config.toml
hidden_size = 256
experts_per_token = 3
d_expert = 48
hidden_act = "swiglu"
normalize_top_k = true
init_std_router = 0.0223
head_dim = 128
norm = "rmsnorm"
norm_place = "pre"
rope_fraction = 0.25
attn_scale = 0.0884
init_std_up = 0.0281
warmup_steps = 200
Below are experts of layer 3 (counted from 0) of a mixture-of-experts language model. Rows are named router (the router's row for the expert), gate (a neuron's input weights, with its number), up (a neuron's input weights, with its number) and show model dimensions 0-255. Each number is 500 + 25 x the weight over its row's rms, rounded and kept within 0 to 999. Numbers have three digits each.
Before each expert's rows: "mostly gets" lists some tokens that are sent to it at least half of the time. This comes from a sample of Wikipedia text that the model never trained on.

# expert 26
mostly gets: ".", ":", " as", ")", ").", " =="
router:488519492531508490546507519449490481512504476488509464460486562472518520512546457485508509455507498522534516504479530516503518533518538476498484491467469461557536528523477468510470579480447472487526512512529526496491490475471473490493529516485477513466490529500487541429493521476545484516462517518482493479477526525506524485492490500473492505501514536530513535491488493486489495532521524473520468493508508528499494462523499457492459504493485530494513514493473465488463475473441498512520478520474515488481507502479482500553490545510514498487465513459487536495527539521513483481520509533482519509450488510484463489494500462543475542515509537495492499497520494524510502458489524450514511472485507497463465495476474514500503510492538489519481480518513471529459445533457495
gate0:515514542516506511495514476519509466555490512466479524517524516511503491480503531486527559467497463511517480503464505499480483517509491532529546509470474485529506480459499513520499516477459493474529494505503535533499524522485515457512491467468503505517438500469534499495535546456516520473480487527510444534459473499500505503477497509508514509493537518503470516488519512527496506472510513535483496482455480473504500501466472500492493490497457513518503513546445489548445468486509471528492495527458538468499443524486515566518529511517499477496470525479504520531472504482453480480520451541445488530477514450513478483488502485482490490545513497493461486496483479483518531493506473468490481526494525521533563483531469537505487535514505481501461517513490542512499523504461521
up0:502478512501465514510509452502526461460526515471480502469481480517474497498494553498506548473536477442513480510497475462469481479485510531456481448529470459549507535447505503510451495477471518537507521547503536501541492517513490453456492506499447499550530526475519491497503502509427515541456507578528492479515500493474507540505498481515502459487472515487478496515498503515505481466543452480502497522486476436470485512502484521512514497472495519535487518505514495548502479503524495520441485536545484495464541491514504480506506504468512486511512475520516496521518484476526495524502523495507499486489515486492499512476507490500473473505497477514486497483466458495547521506510498507476549514527497495468484501469523510489491487503519473476493515434562485480486480506499521
gate1:509528514567487484512522475473537506518536480472505503500481491533501499460522528493492526507518488527485512477497496543500487527470530515568541477496557474559511500512533509484502551519502454532488480517537466466492529530490510448529543462504503470483488492512522498466533559464524485500527483486484475511485494520491533497490523520479513496513485502490538563489499484506493473502489506510501461458497482501539479541476501480506493481449489492500488467490454464515492497484476530502505527488480503466527537464472523521499469523500484488488553485506518489468524526490496505453505484503478530498499508494495527517551423482462515535547528502487471527497490487471503493527488526482472468500491487509485493529456492534452508508476496459531508505536458469528486492482470479
up1:496499529495500515534503480487555447519516442529453473450541472493485486510535496547499494492500534494482491495497505525499477500498475526459509468491507487500483494494504490470504484482487486481490488480493496470512521455491535454454495514504575515500502516466464494467452539546511489511494496493478476545460490536489531482523530535485496525509518484473449484532523544500517459544518545510539541486484465470503500518501487499507489455525457474528469480543507502485528532496542513525512532508498516493524521499464448506462500486497510471489447486471485483536484508495467498518507481518552515503519470450501486527506522516511523481529505461531482476530524489475511524502483478513520524503512490487515500518546496505510528466531528496520488518442549507452525517518507497

# expert 10
mostly gets: "es", "s", "is", "m", "as", "ers"
router:476499512513514486495487554489511514536511495503491490441481521503519545530472462499515503492478506485495480465459513529508528535541527468545490512486514423522517494488514534470486508464531478481554509529510506519491470496516438454500506510449553520507490510473506526489482499485544467511479481532467507486472489516497527484486449507470453491453552511531501460524466479521527474502511525506548483523509507526532478504520540498497486489443475513507523519506493458486494493473480489512519466530485509461487485474489503454527471518467509500480519559475509529501505503501527488482525495534481495519485485499477458503495521468529494495515536544508545500497528502533528507464511564468552499527510507513508476475522529484473517529505518495507484482511500488491480468514537462
gate0:489520470512500498491522542474518499490508462479523494523473447520561528463486456506539516487476513461521499529492485531485470546482503504507495497520526535515535500528458498531526550458514480530509559490490476471498514505523478518485481510504482501509483541524467505447486461494514477506470554490492467474508519499509490467496480507507509519552506471491449503520444520500494490570513488511494516518492543501495491502520522508519508477505541507480518530536501504535506489521492532495530480502479508529462488491450508502495538474436519555499507475486485501554492515521490513565492518494533487498495484538492540507523506514450470503508527478510558524483507484521514518508465478540532497449487481538502484511490521502478540484464505463494480480514533470523514535513515474
up0:500483502437511507457511537510508499476505520528529517544495497499441516477510531483538494487508491547493487497466526487528515536484514526471513524489516543472470474484484479516459514523501474494460500495480547523502478496481496490506494549509507540552538525560501489549491486474491516521524500499478514453475538466524509494494547474508501498507498513505506485519446496470501507524517540494492481499503522547517513479497497523515491498498505526504516552499510513465489550477509484481546485529525506474518432487489491507537528492495502544518504488517552493457470511483501502464478484522552540478497555440493442511520487495494499483519514492529536501488524500479500535528506473514531530482531494488526457447503504523548497467532479482461469480480504541494470506512527509
gate1:485506495481536461506497485505511514501505486524528528508487481445488486551489496489495521502468500499560530509492498485486468505472457486520452495512498467510509518437551496503537529492500510510469489483485465558466489522526488511524536558526504515462501530493502511493522500510464488560472459523507494483432515460500502522531471545490478521459538521447492496491512525523498480487519478506518509530473462509505505495510509491487507493482509531521521469447483525526496518537435503489487529539511533469502470475534488471516507520517495486520488509532516493530519481494477488498483486457552528491516468524513495477462498451473479485514550489518475478471516462483444538512478511508492484541474511520457530519489501524523533496467498513454526504488468524506497450485516500
up1:547512495511477496481468519507455521485489505481493496535455483536510532517509505544466512498459550526524514502475516527437530499528486532432524527499510528517535511465456511507472454458460503514504456492492515510493532500477496484492512512526494487541481509503497497484460461492471526517510533462497521488472508504545504468459487484529504492530474482542488489494513483521488476479451509513527462543510468518494490510503522564473485538507518535543533519466540506475531528481550534527546495517497463512492506494512507481461503531497498544516532502460504514470520506552513468494508514504491494493473464490480495477535490504473511483434561516473513540500520515457506513493503514507502502491552509480495473498483510457534485479477493525490477514487490490505486526470534496

# expert 18
mostly gets: ")", "3", "00", "e", "2", "000"
router:480498493510506470512438507502509521522477477535484517449490522450506498520508461464516491474471536464510481487507544504470539503512546484492497507494480464513523516499508512492514521520494469467535557549483459482473452458464505473487511511482475517479462516547506516491489521519514459489459518507457472486480515533471505449491519525493466521503552511509502479471494483486451494506515528473563484557533517526533506443467518434518466540490499523536535530487468473478494465512511504500488465512479527469462477498488495469522499511487510510479496555492510505487544505504541456487546506512462503497490481500514452537493509492509483507519558508509507529537466502529511508480481522454492509504490531498506486516484498518459515497494489469509471514506481508513498476513488512
gate0:508520474525476505522507499488519507541480481475504481558475496438554524493481449478487459504507518490489475497502483553482528521522531474488520484533497520504485509497510528485486489482444503532456486478434536477497470499507506474497485485499453471498508512500519472528497496477502496511471459460504481529451490465522523450514510530464518449500499496489472468542533523517530515510486520511520525492508495490489456504542514505525487515530523523512536478522542510489501480530561523462485489493528446532447518446472517553519537496483501495522476477484518461491484483464495511499511516467508485500508516555511486485520478517506534512490479499524502525513491510510511468462506543456473503506510509509485525507478452499489477511507472515492543539537460485513492474460473539
up0:515518470471524513496503501541514487510550504485532521516482514459468536483451501535511452508500488470500518486536502556457505554534519503512479538483497482511512519509450474457501554509532532500490503535470489513485478472483483467469492541487513530496469500489465526478466522518552478482497498477538483448441478507485503501475513523497545537524552465465505499494474524506522509469496512482479491526506505475466502507526529503484490456466510501517519491453481492525482490518502525507489460519501514493515501527488498462466526482466562567499516497544528486488466549479525533508503503486574498500539472505496496501472514477502509513501486486468500459470494475511535546494488465524477504490501458489477492477513503509525552490515495492520504525483491480521517517532523480
gate1:482520529528468505502509532505472493520504550525498464471475509514493524547552557524485494475486500484522552490476503505485520466475469516450508480523512504501551507514549513456507522491520482489455536504517489564493502455453513478533517508508535510498536474486515475475483490510510482512503474495509493558530502486486479470468548483517507485495478477505500524517521490495475497537556523511483506481510529462515510464518521480510494485499471483492502502490499523497462498506523514509448509528470513528483495513559499488499498467548464502493499468502522465485477511467533512466538503504477497493473473475505451535510537514527540495474510497505525495513481443492547499468521502582482500524466498475531538512534501539500476521473476524518476450528509492495472522499527466
up1:486536489516466499532543544483517481483501513501485538483519500469463551508522455514509519478521521511459554505484494502546503518442446454460524488499472486485462466503470509491511442542498495490502481523528530479477524522514532515543525504473510493500535480489507531525480512540478452500490458513516501494474523482461509502512528522489519538497538525494558531473504523506513541487532514523492493515525504486510492493498522516509489493494480510480532475495527446554525507494492487523482516517522507503507469486522506475487439502539495472472477475514525575526515484522525483512468476497503489496513461496482474500496503525479504418462509494501517449506481538513530508491491493498450503499439468472501505505483512466526486517520499482498466539495513494455467482508495490

# expert 14
mostly gets: " after", " on", " during", " through", " under", " at"
router:498508478515525503526504537498480472528493482484501517489465500472496537524532486486496523480520518509488505487467490543489460549526529482542489530538519493554551502505504507458492511467501470500487525510497501494516445457488465476520541492521483552496495551486517528475508554481513496566479478543486488502478511498465481496495478508471466507487526493501481513483518510485478512505544521520537487515484514514527453496514492525505496515456477528517539481485492498523469452500484509485507494524473518467492476504467489481529472543537490485503445508483491501466504517529491480503513519540429499500464478485479515525480547436514494524498505511510557535487502549523508501461498520479489504524491545508508459485534461520520506560520492462513475481525474493538462466530514479
gate0:517472456532513482532501500505532496511518482493485510465506460529457477520480507498458513525548527543493533501465549549508507477499501506472489500478535511523543482518472520478469511525498491464491478556479542502502498517552562497500491521498476499494467477498512496533494515515460509478502487536541524528489508507518496465507521542540533516485541523482477506468501489531444475476561504516513519479533516542486476509556482511504495535474472535510491477500528518527540489481505458499525515501478464486508491520490524486482508462499528477501476526492529532491506521499469526482508515546503494530476504469484518519480565516539502523504517473476489525504468502530486528540519543509476546523497487501472441566490493522509498517515513510484516494487531491493452531544515483
up0:546510484475491477501495505489486521466485585473501529522530484485491498472541525494527471490508518493514482447485495502545453518492488494542515492437510466487458504506466514548462471509505519489509470492524486510500515478511460464507504467517494531534496518520493591560497518542484504512494482517489505506484460493458491503502469498519477490516491475487458500488525439496476493519455506502526508458483467513513500529472467491554470457483487479559489467488492506497515500491538497528462523509484500501485508524519456489517504516525535501493512548529495515559494476500491478490511459482448507478522500499523508504516465497491527487534518463498509545532518518495494523475441491463509531473513508480507520515523514483512508505487472508491444519492492506445480495516516492
gate1:485518511496476476525494460497498532465466526507535470473529490532509523501514555515521498428480498490508485474502480468509475491459504482500491517504492478484520471533551481508532482499521498500517516502498478507544462511457489513474525521518481538506473493501493536469519523500472505489564512509483497517504507555440487487482546503504483504507515493528460492484504510521483514515494474515499494518471535476483514504500481472487499466448502506541502527486498541517499489477500476471498536474525468492503492484493505467531496511535459529475525515506537510483539531495557475542500516502527474499474524480544555488493501468536482501504485473491484501470564456513512462521475500494509516485529486516554479487497541537492518517496496476465468501572465483491511439530448547
up1:493514526506482535516534510461489452498526519493443540481503477485497481482492484486509514455460512478490501464528459509461496451493501484514510502465521487486504533552550490509466468472533521493481415508538490497523461496491492458547458487511471507511516476471503501487497530513492511502462502512534452511487498470495505520492501499531513465517572512454486470445516473511508511512520488493481493452465467511495542502534483503484526497437517465471510508499504486481519518493491518513489506491511545507502501560466492494508541519516520497481515496508471541523524511520485464520481470464530491450506481492534509500511518496481436511493503505519500497561523474488494485480488570489490473528528500484452534511532509518508519501508519530504539502527477496517500535512505512

# expert 28
mostly gets: " n", " R", " N", " MPC", " Ass", "″"
router:473508455527536486513474525495496494496470467514492514496519508493517546497500474464531493497492519512526478460499520555514503555499517490508454505500513477490535506502449466484440514517516469540474494535481520475489496476457468500510534529456540513453493526517491517510454528477563493539474468491481534517485505533501515458461496506481485493460503511526511513475502529512443494508504527478479511514508517517509485453477529492474487515511498515482520507461469490502492506470464530506520471503482538494487479526466523523522482519505503464494488483509525505482497506524489478485500510552485550455489481481470499508539495485512465521539499534492521533483497496532498531444522505482444480509537532501490472487509495511470532504469481450566508468530540477528477446531489501
gate0:472544485502529487498498491496523487472514535565544505502516491539507523528506543483469507509516463518473518511502480544512509541496492535519507492493522503471480514512479509478490497502520472479495494528476499458549518490520472501476475544477500541460507500521482537450489545527510522501492532537481468566527485507526460502471509500530511504505525515506494514462514522520507560500469522500515478505466516514489512508485497530473466544537510502492490485508533472546531483508456527478471470506535515473500483514509524491505486531496493537473509518509521530510465526535452510478507539499491495529473479512506551491526537547505527474458497499456521527471487538479538480554505529496498517509512462500482465476513557500539498461464567525514492462512499503500521500450516506
up0:475469482511497474516474512471533482504555486460500506492523487520514494503467442504509494473521488489507513488492491495453475486492459539525497500461484499504451474533487478509464446486480473494465480491487480494481465498491480481520462495494466508538477532490519551500487512491489488495509480491522502438478463494538533503546477549511435467483506498523489492523487488536509533447515541497502537544501530498506515462498478492501479494494481501512478470517520504505479544465486535484460518522495495465489505490533520497477459514463515474493478479515489455456459513493524481514517547520460513505492508532498490521454550534493499517500463463500476516533455491521519478480491489500511434504505497518503520526477469470498456493501517526472494492501560449479562493491511533
gate1:489511490511505485483509494490477533492484490499491459545489522485523475517460486501482514523485534490503538503499512538524517525505514525487512538469507525506454509487439456494433516497505472553449506505477475478512492503457509501522448485437469519504532549490445463489497495502539493549478482503484535491506521506472490492473483537481552462497526490502493507479561517523467500509505508498507491473511480479488529499540510521516530510518514520505480476475521495517506536482480520474510536492490499472531466489448499520502508506514548547523514494477482504509492487531474494502488497487494502513506472437510531467506551487504480532497491542470519517501502481466498493481494490528479463465507519538453500506493503544489525452510520429490421446512455482500490508499494492
up1:508471486507516544541478493486531520493536536503491453492503521500512446501525500529471495476531513459476478499485467520486520490508478486467493523491489484483551509494530477497508519504490523501467484496540508497498505499495465491475540493463471479491511455537517486492526521460476478486493488503522483509478513479475516518457486515516493474442467517515535469532488480516474526523529481493466513457513534497530506570547475516499483533513511480507519488480515506452492508483514514533494518506451528491484532473553523481534508501509535512539523486510500531499492498551494528436500525462479483493505521469516492465486486558516461546492453516471517480508512466465477518467499480486492489440500526468518508514442508482457525506510472502532474459510512490527492564509456513

# expert 8
mostly gets: "ou", "é", "′", "″", " ===", " State"
router:514465475505546451505495503495475498523472471521512493493454550455500544474498468490512507489482524523520476505467495528480507528525511485498488498517477497534545500526482482497469487481509476520467489482519515537478496470516496470513523483466506479475494519503472513498495524495516498537452497558459491497467524529462523485474521521501494501493538529532492501523471508477452459531496508488498487543475495495516486447483497492467475530485498509505496554460466460497500497546456527490502450485451545503465513505445514488505453537517509474505469465513517505508528544488505502488525502522464543484440515469495497485535509484501452493536483507500531520536495490521476550470502509471512480469512548517486503475536497510491517476473496479548488472508519516548468459496522453
gate0:498480503462553499521518475476487486479513517485456478497487510508492479462515516523536523517513487506464491492493469520447485445508487547501489540476484515533512480524519496503475518481535468492453494480493505465516522489521569458486501479454500504499528514578482489471501526476528500508489509533493515501491486511505487480525492510478508553508510489542464472493490471536554494482525500477486515507509486525456497515491524479456495496486485463489493519513482520461487480550504507509537486497497452534485469483472495497513508525504513494532511525480500515480509515482497507495496458508463459474465521501499480425460519474487500507494489528471521524505480480450564461475533523511516458518511537464482541491497481536486555490531539492497526544497490489530534508516502438
up0:520479564519475468499529453502534541489509503471524490519516489522518513464485495498479498501500516474530540488520471534491551510459498477496473466485471478517514486521512480504487502473507517514491468487541517489501502509536504510496470495473469487519530495496511506500548479513461529504507453499569508492473497534508469553486554544486510491537451528517477507475482472515470537497489487473487459496487511503508502524508507503478452537508521502490517487487481517519544508511471563496485509445506498474533526500502485489511483559518534465513471489484518457482525495497475493499491525469507501488503512501431459489518561528554494499497497522522527522482527521496511507486517522482527493465481498529463472447480473467522451497517491461450541485489523469516560493505505497
gate1:515514501514503505511490480494547511495499535506505468493458467539503451429484512482500525507503499518546486498482532521460502501540536487528507536489529503500520532526469472496515539469469530522508478507467493464466490492500491495500482485470485526479483539469523496480550508486486477508527479490482547511474514483518473467480437512510517459517491509521543500489477525492512507457464506492466499547474489535498464533496497478525512495453494494527493551499516532502542480484516537490490472490493487451514490523458538523517477529458496525518534522511502507489463454501478515490466515490510508524483540504464516558536477497469511470525509511543510469491522503486513507531478491412482451489515510505457519515468500496487569478484485487483468480496485491497469511458491491
up1:488508503508504496516517527498546523437521522489506496474496514547539492463562479519482506455482539478443521465489545509479464527508570504494553544505506513513513510519479501517534536495509493501545510563490503524518500494520508486514453484514523587528520538468457502513528514497467505495510514514528516530533517505530471493518514525517456461460530478536515490479471493475525476523504493508480534498496513468477481489506490491468489515452504495535488498485458489484492522504509501521508490504502534489503468515458538465528521504471522534502506495459516504517475410514503522505491459502467531487497529503468470506505526509462560491494521493497517545462519519481503510495485481487500526473474473478533534538511493493535504498498508475495482503498492507500493529494540493

# expert 15
mostly gets: "o", "a", "n", "on", "en", "in"
router:509467474508514457542516488534467499517501462483456468475501546472529543520509482462502512481483547512497510466492481496464509514518533486505511481479503522526536495562504489497497544484515507473510523539525470500491471454492482511510517500461526538470510525522523537470485512474519480517506455528472518493452541528485506500490514530482472494476499516543491498466506475512468488498492471516536459552534516528520478479505558531487477501472487503476544525454482447483449493514507500503486476523472488483473457549491483461507480542513542483521481497474494544476514521499512505495498512514487514497524496462472482513493501477524481499503486519482536503514511508507528500491542535479500441503519522556491490450541516523511525521493548480503471472517489497555472474518531474
gate0:515491504484493512511536520534448537519526484503528476490521534516486500500506467518511531534489477534515528502504506486481500487474435527503501491528475517506484479506538547509504527479456469482480494479488494505488485502462461500513543535462557535487484503554473499523484485524499494444472501537535524464520469538465472512526543569504462523481521482495474472509482484534484523515528527533487493522499483517481502528487514493498506500497480529548502494510495495554516521464486478477519462541463526490472542516516462492540476486515521483499533461473478533507514492515533532517488497483472500500521508487510493507510478511531449489483503525520471486505474493507488517493537499502512506502480469482536546475506513506482451555511554432522503471545511502499539489548537507
up0:488465526510468455504478526559486479421483501502490504492530495535502502463479521563494510518532528525488515495535528487477526521511464495472475462500466500503461472573512515517495496443495451458509476499511490524503500482500478513486470502520488469514497533482446513468521480491476487490506476493517514513528483495475515531533527488452487493515544467518493492488513511502494476470541445507455495490511537531468515525523527503456486496489498532478521552542520487480506506493505486447501523505504506491488509495518520532521459476454515529549489471503499478441464482502503518474533498499510487513534506531529510487483515459524501449503496503486471468507493500513513508469481473510537497505471532513540478510454479472476521515456499533483534533521540512492528496518531528
gate1:514546456489447464532508496527510479474506470511521470533484462502523440529476516489480474495516495508528497478483523501524489484465476510477503480534481525524516489483496485515512510519454515488513495501488507497500514478532460485550516533502467535518444477476486504555499500464515502531493526474484504546476502459472465493478489531520459472526530512527531539493469513480459514488504484500478486505503493470495485520493505456466526578502474475529509520533507515422506523518519507477489496544559473505504497490492521522523517454510483483490507516515544493544542507531507503516507518517496473468519491522570486495493531481497520472527514512501496468486510493497492506473515440488487506489502522458539501508499481442496527528443544488487500499478466495520524478545494517
up1:509441480503500468496486545517499517485486521492534506512493517513483484477499484497532528525476523487503519496484546546523523523484474552484509482479503521526460510510520483511512511485521458501502544482483504509497465539499461464491505456540503515515513504472532477542542550514520511526502521538547501471477498482518475510480518512507495534484472499462499462545521506498538480507532501489461470544514533444510531468491520519505444442492498513488488482479504472502526467542487517517506451460507486512500458497499478503491497548518492517487490507502516516474505515490494502518478467493503501546510495465506500508478533498489447464475510483452491449503516514483449564475521472519441496475466511477544445514520502497536513472523442526516476517517511520525481524513493524

# expert 24
mostly gets: "er", " L", " ", "n", " l", "re"
router:479482517558497492500466515449511470525491480535487499484499503481507525541463483460528503462521526453486508468498541498494487528530506497537479509485494508497519511542487477494462496497461476488519522494510473479528463495491481490469496536480502537494495524469490561452443503502535474530460482506466490515469492522503520476457510513479458501515524538536515483494509533469464498526514496519509460538517530521481523516479524495503473515483464532512523516494495479519491465468483518503478472477490489485498513515467486451526469509487522513516496516513528531458505503482542457482529512534465532496513454448483470551489520517523479507529522545497506506472507513562513512467538514473527449502500493499511488470538521512519501534476531463527446493485537492516454502539498469
gate0:494544509506546496506480489443516451494490520528501552511469487532538504518520525490545511458513493513520540480521498506586507524515497516496452506474526526482491498544485478510482515499461506472482514508462520500562506523525494524494507489506527525472522519451530509473484514492515520488514508484474489507502494484510468517527474524533482518520517515558488509449488524498479524509506502476477538484524494514512542548493478508499505487460513492463494510508526521516539487489500524503526477542534523472522494479512491502544527502518500539557535492528507524476481487494485518457516543529508547491513507449537490514536471548491511485540486499488477496492492478506479465493517460507470485483505530491427510480469501508500503478473463442508503493504491537514478519515546557
up0:486506524476520517495492484480495519499494550478518448499549471456471515471461481530515497496473480495544517480480484544503553504492514487479510527537488505524538480514485522499528537496498449517513499500495516531493520503508502501463493452514537521505490520503523477548474488453502464494546530513493515547470556493503480494508557497487500513526505561522513522484523527515503491494537517521476487519551466467508482504510482499491494461492543486513488529536477516484532485508546482463509518513464496512490532495487475503513552492476485481495505489519520513540502477485499470540511499540493471436505557489494501517505515535520509511484545529515515470478520489453457531490524470485512499487494507520524415473522487511540496483522487495485490532547503488541472549465509488
gate1:513502526507502522539501488477499497498475480474530517533541511516541527482508540511517492480536502460520481467512511498538513507496499468535482546462476513490492489528494463507532461494471487460490549498474493484496512499478461513515469511504521504469508518509472513493486498494481483474526438483483445441527451526489473508487441516489468495524504480497430508467522490517507484515546466560524498541458474499530516513505533526510495518475517503537491500513519521514512475477489506477501511491458498484489479471503484476496482463520489517480485498541527578496513439468490482504487555517478494429532505489497520520490483532500492480491492481559537528471483496516478551497505481523485518488503474497486490498522546515546500493500522455506516525536489511508451486528473497
up1:476477503497490479506465472484518465479547504514512517514487501562492494531484508482511529486483474480488483506554518511510526515497533472503518454500491501466486483485497506525495499514491505494421463464521510511460482538495513503485493507477540498514547479479488498477517503475501519497472545533470527515518488513493520510498517475493497487536502523525499503495508503526517470547549495499478522470497534549477472510523450487480522547538518539476480527491504505471543504514506540528561494499483531531490510522527533499480461483460494523508485489515469542518527498491478536499503533474474540489488497523518513516456552550530499453492513466463504510532504502516481447480487514567538526503489551497487458486492555545528473537517503532501502495522538462501508488534485490

# expert 13
mostly gets: " (", " H", " B", " V", "\n", "("
router:503482497523516463517464498484482464500501469497469494447459477500469525503484491470524522481467534531495475472494503490494507507499500477485471454452516451540486485499510495458506513520458496456496510528524487473548477470522500530530481503447528513475510526505472526477466534480503476538481503527460512504460489515471533485515507506507461476509517490521516523458488525461477498554506531487530489498527513535531468516464527470473470534505489502492528512487481482505497479486484539483506492509474538469463464510492464500519461541507515499479471485481509509482488486501529443472513510505485505466497451436486493525485550503518485510502535542506537530523477511528527523480554543505491516514518552490470458473506477530503511513516507492502486471504531462506458465543487454
gate0:553499460531518476519513481517499484480533469473468485480471507538519535503535499493493496503498545525501502529510493490487500473533468577483516463460479485484479520474527513450468509491430559489493498461536473516525457539520513519520504528493516532440482488514548501502512508503496484542515515491487484494517476554500494441503507489531527487462504512492496449479500543522525494504495477504475488490483499527520482513514503505494501562482466469514538456461485521459482494472505496508486486554521496493527508512524524481485489502469484522492485516500507507526484488525521525533463499475473527511506456496498491539534502506482502470520511511480512514534540435512533482483510505489537497468518489486509514488460501504418442518474493531482513483475503476465510505511490496
up0:553502482490527444467476502528493477458511515529513457541498457499480483489522507494475478502468490489522509493467500493488434521503496517486488506520468444500492470483504486529500527510479459578527511507494415492494525491470491524453495532473491488515512507523481521459487483531511506477477492470476526503483479492483505464521471506479507459509498511493529466519472512535484488502504507485540533501442465479506515495505501522489568527546508470518517493508483525506527561461482497483494492530490528475468510484459500498527513519483484530513487506468488530546517515539532475532466518543532509504491469488480483539529489499476500469505502435506474513481551494516519537504531512500508500488486525498537494471492477498473517473499494488560482480516501480532504507549534485
gate1:522495535517494502508514549481501494496532527510488489538489477515539516476460510461498512461497456515471522463498417509526505490464526514484484517509501527500523486489494487433481525490500495520473523548486488486502553503505496534488529528435524541517531501540505503501531533496491490521477493472476530500508483486496465489541490511521506534501496521496555528510483537465501521509477567525494489513529489493522479499485552490486473474500488490460536504477524495495480470513489490486498528476499500534517452490511456524505510492490552540503460511467503515478492504476489443448501505513507454501485466482487530505489527498506499492515548521531481489484481516534562493507483497513470494489507508510487513439516483522546504486489525482530498461523515543425468480476488482
up1:517493475476499489536502534476497508481493561483468494558513509484519515480480450488467507531444549509490536535484505497504524490444492535489515505527573532503508456527467505482523497533471468499489469537487499477505500484466517545480497498489524473459503485533477500493539514527469482514472505482464504516453507467511506486512488502476504486518530494506477497553531520509477520546482538507460472506521490487509485478554498507528482480555481513503509500510480489506512497477484476505540451474490512540461505477507501522503498508498501503536466498510543500565479525524531506447471475525527536480490502466494490518510508525500501520522546490519516510522507487511448504514488504523508525483504532518440479523525521515480447522539482527493474486556448494480504472501470504

# expert 25
mostly gets: "\n", "==", "===", "\n ", " =", " =="
router:439468503490511456540438480517510503499463490525459511478521553500506547524486470510559506487506503480494476481507487517500498513524512432508478483512528492542520488481498513497498530458508499485506522524506495491508469483515496493498539508489518515491500529520506525513490560488531481512467533552453492487512521538434515485484491499477496478496528512525493463519486489484451494553525525474506497523527521528520482513484496501489474491517504512504495496466509469510495441456469489477524474526460512424452477491494489501520479537501502482521496492505528516489477487528553477500519522517458540499496505466535502501514498469513484526517501550451498511512543477497502526506548520463503511482498518513482451455530491514492569494476532461512479493550502491507477471494491504
gate0:475541497509519518475520490493531477533487506484519504530476499496509497520492484503525476453527495461494494442491490506529552478476507501511519501500518533475530493477523538547509516475490528482503550487535513519531491505504489451485513498523520481519510497529528468528499501501545506511478517559516476496533506532495493453531497534488514491496464496492526489524508472539468489527494516514489427518535531496535492472516447514474526478521482507499531481523539466475479509512469477510510526454479487563494506490499499517498515458482444455517532549499480503489487500472533505528512559467443460512541539531523517505519519524515456463487534531491484496534540524513509500465472500520461494478507503531499495517546463485526489505515491476540482490531478498533505537506494535
up0:562518521526485514541517519491488504509503490500534525508509531487534503475475506457513505478563470423504536487538520487528528461474510491509476514525516506547523533510504525534500522535496502501489476532492528463474515526531495496487461535512514494518495512480487506480512486484513513500468497534490453521512510563506486527561494505516533488449486486474513476524486512498519499505513462488471540500497505482482529512522505538506512484457500549513484500456496448521475440487493480511555476516486457447484499493477498481490572469500496496482526487489509470513520509483472534493497489497505473523549528494527519493535545480544488510452505507476513483518485482486491479527493487476476531518497524510480515488538480511514547453498541487496469540540475499465483477532510480
gate1:537439524489518526504519484449527518521471539494499534488499494477486475514516452491533523521507530545500541523487491482517538475515550490507452517511477509495531461521484481502448493474502495510509515471497514531511501502441496522570520491486496479495511505508444480510480499516498511544473555474493456498517505515481489501542486536523493494469502550510475504499494507501526499488482528513522508471502507497505513475486465555492502474523482527495525460495551488497470511485531469504502467477500509499471483537510559500524528492489523500483507485469490527476489429487497470488481506461514488488518535530480451527518523479481496478510539528501509521542549505485493485495567523522462473533481537546528465510514477491494501494511520466503533499567514514485462516473495496
up1:479508483521545506474482496529489529466464494443486541463505503514522460551524528510505537535515471515464549525517516480502507500479540528522514465499452482508489522545492496557469522450561506512508476472501533480475490513522490523470509558490499492492550532540510518540516483485502485502510531497508466491521520495497495524501487425472526462466494474526539515507497496508503546523491525493492504530516518487493515475500525521505502537544518522498519498513527492504460483496501545475505456516522472496496531483472503484526469520487546525514511527486509454481463511487520489507491473487474469535495489540496505509465508515517454510485487492484536505535488553499495511475508491523510489523460568519488536440525474496465540486480482503460491529488512527492496511523483480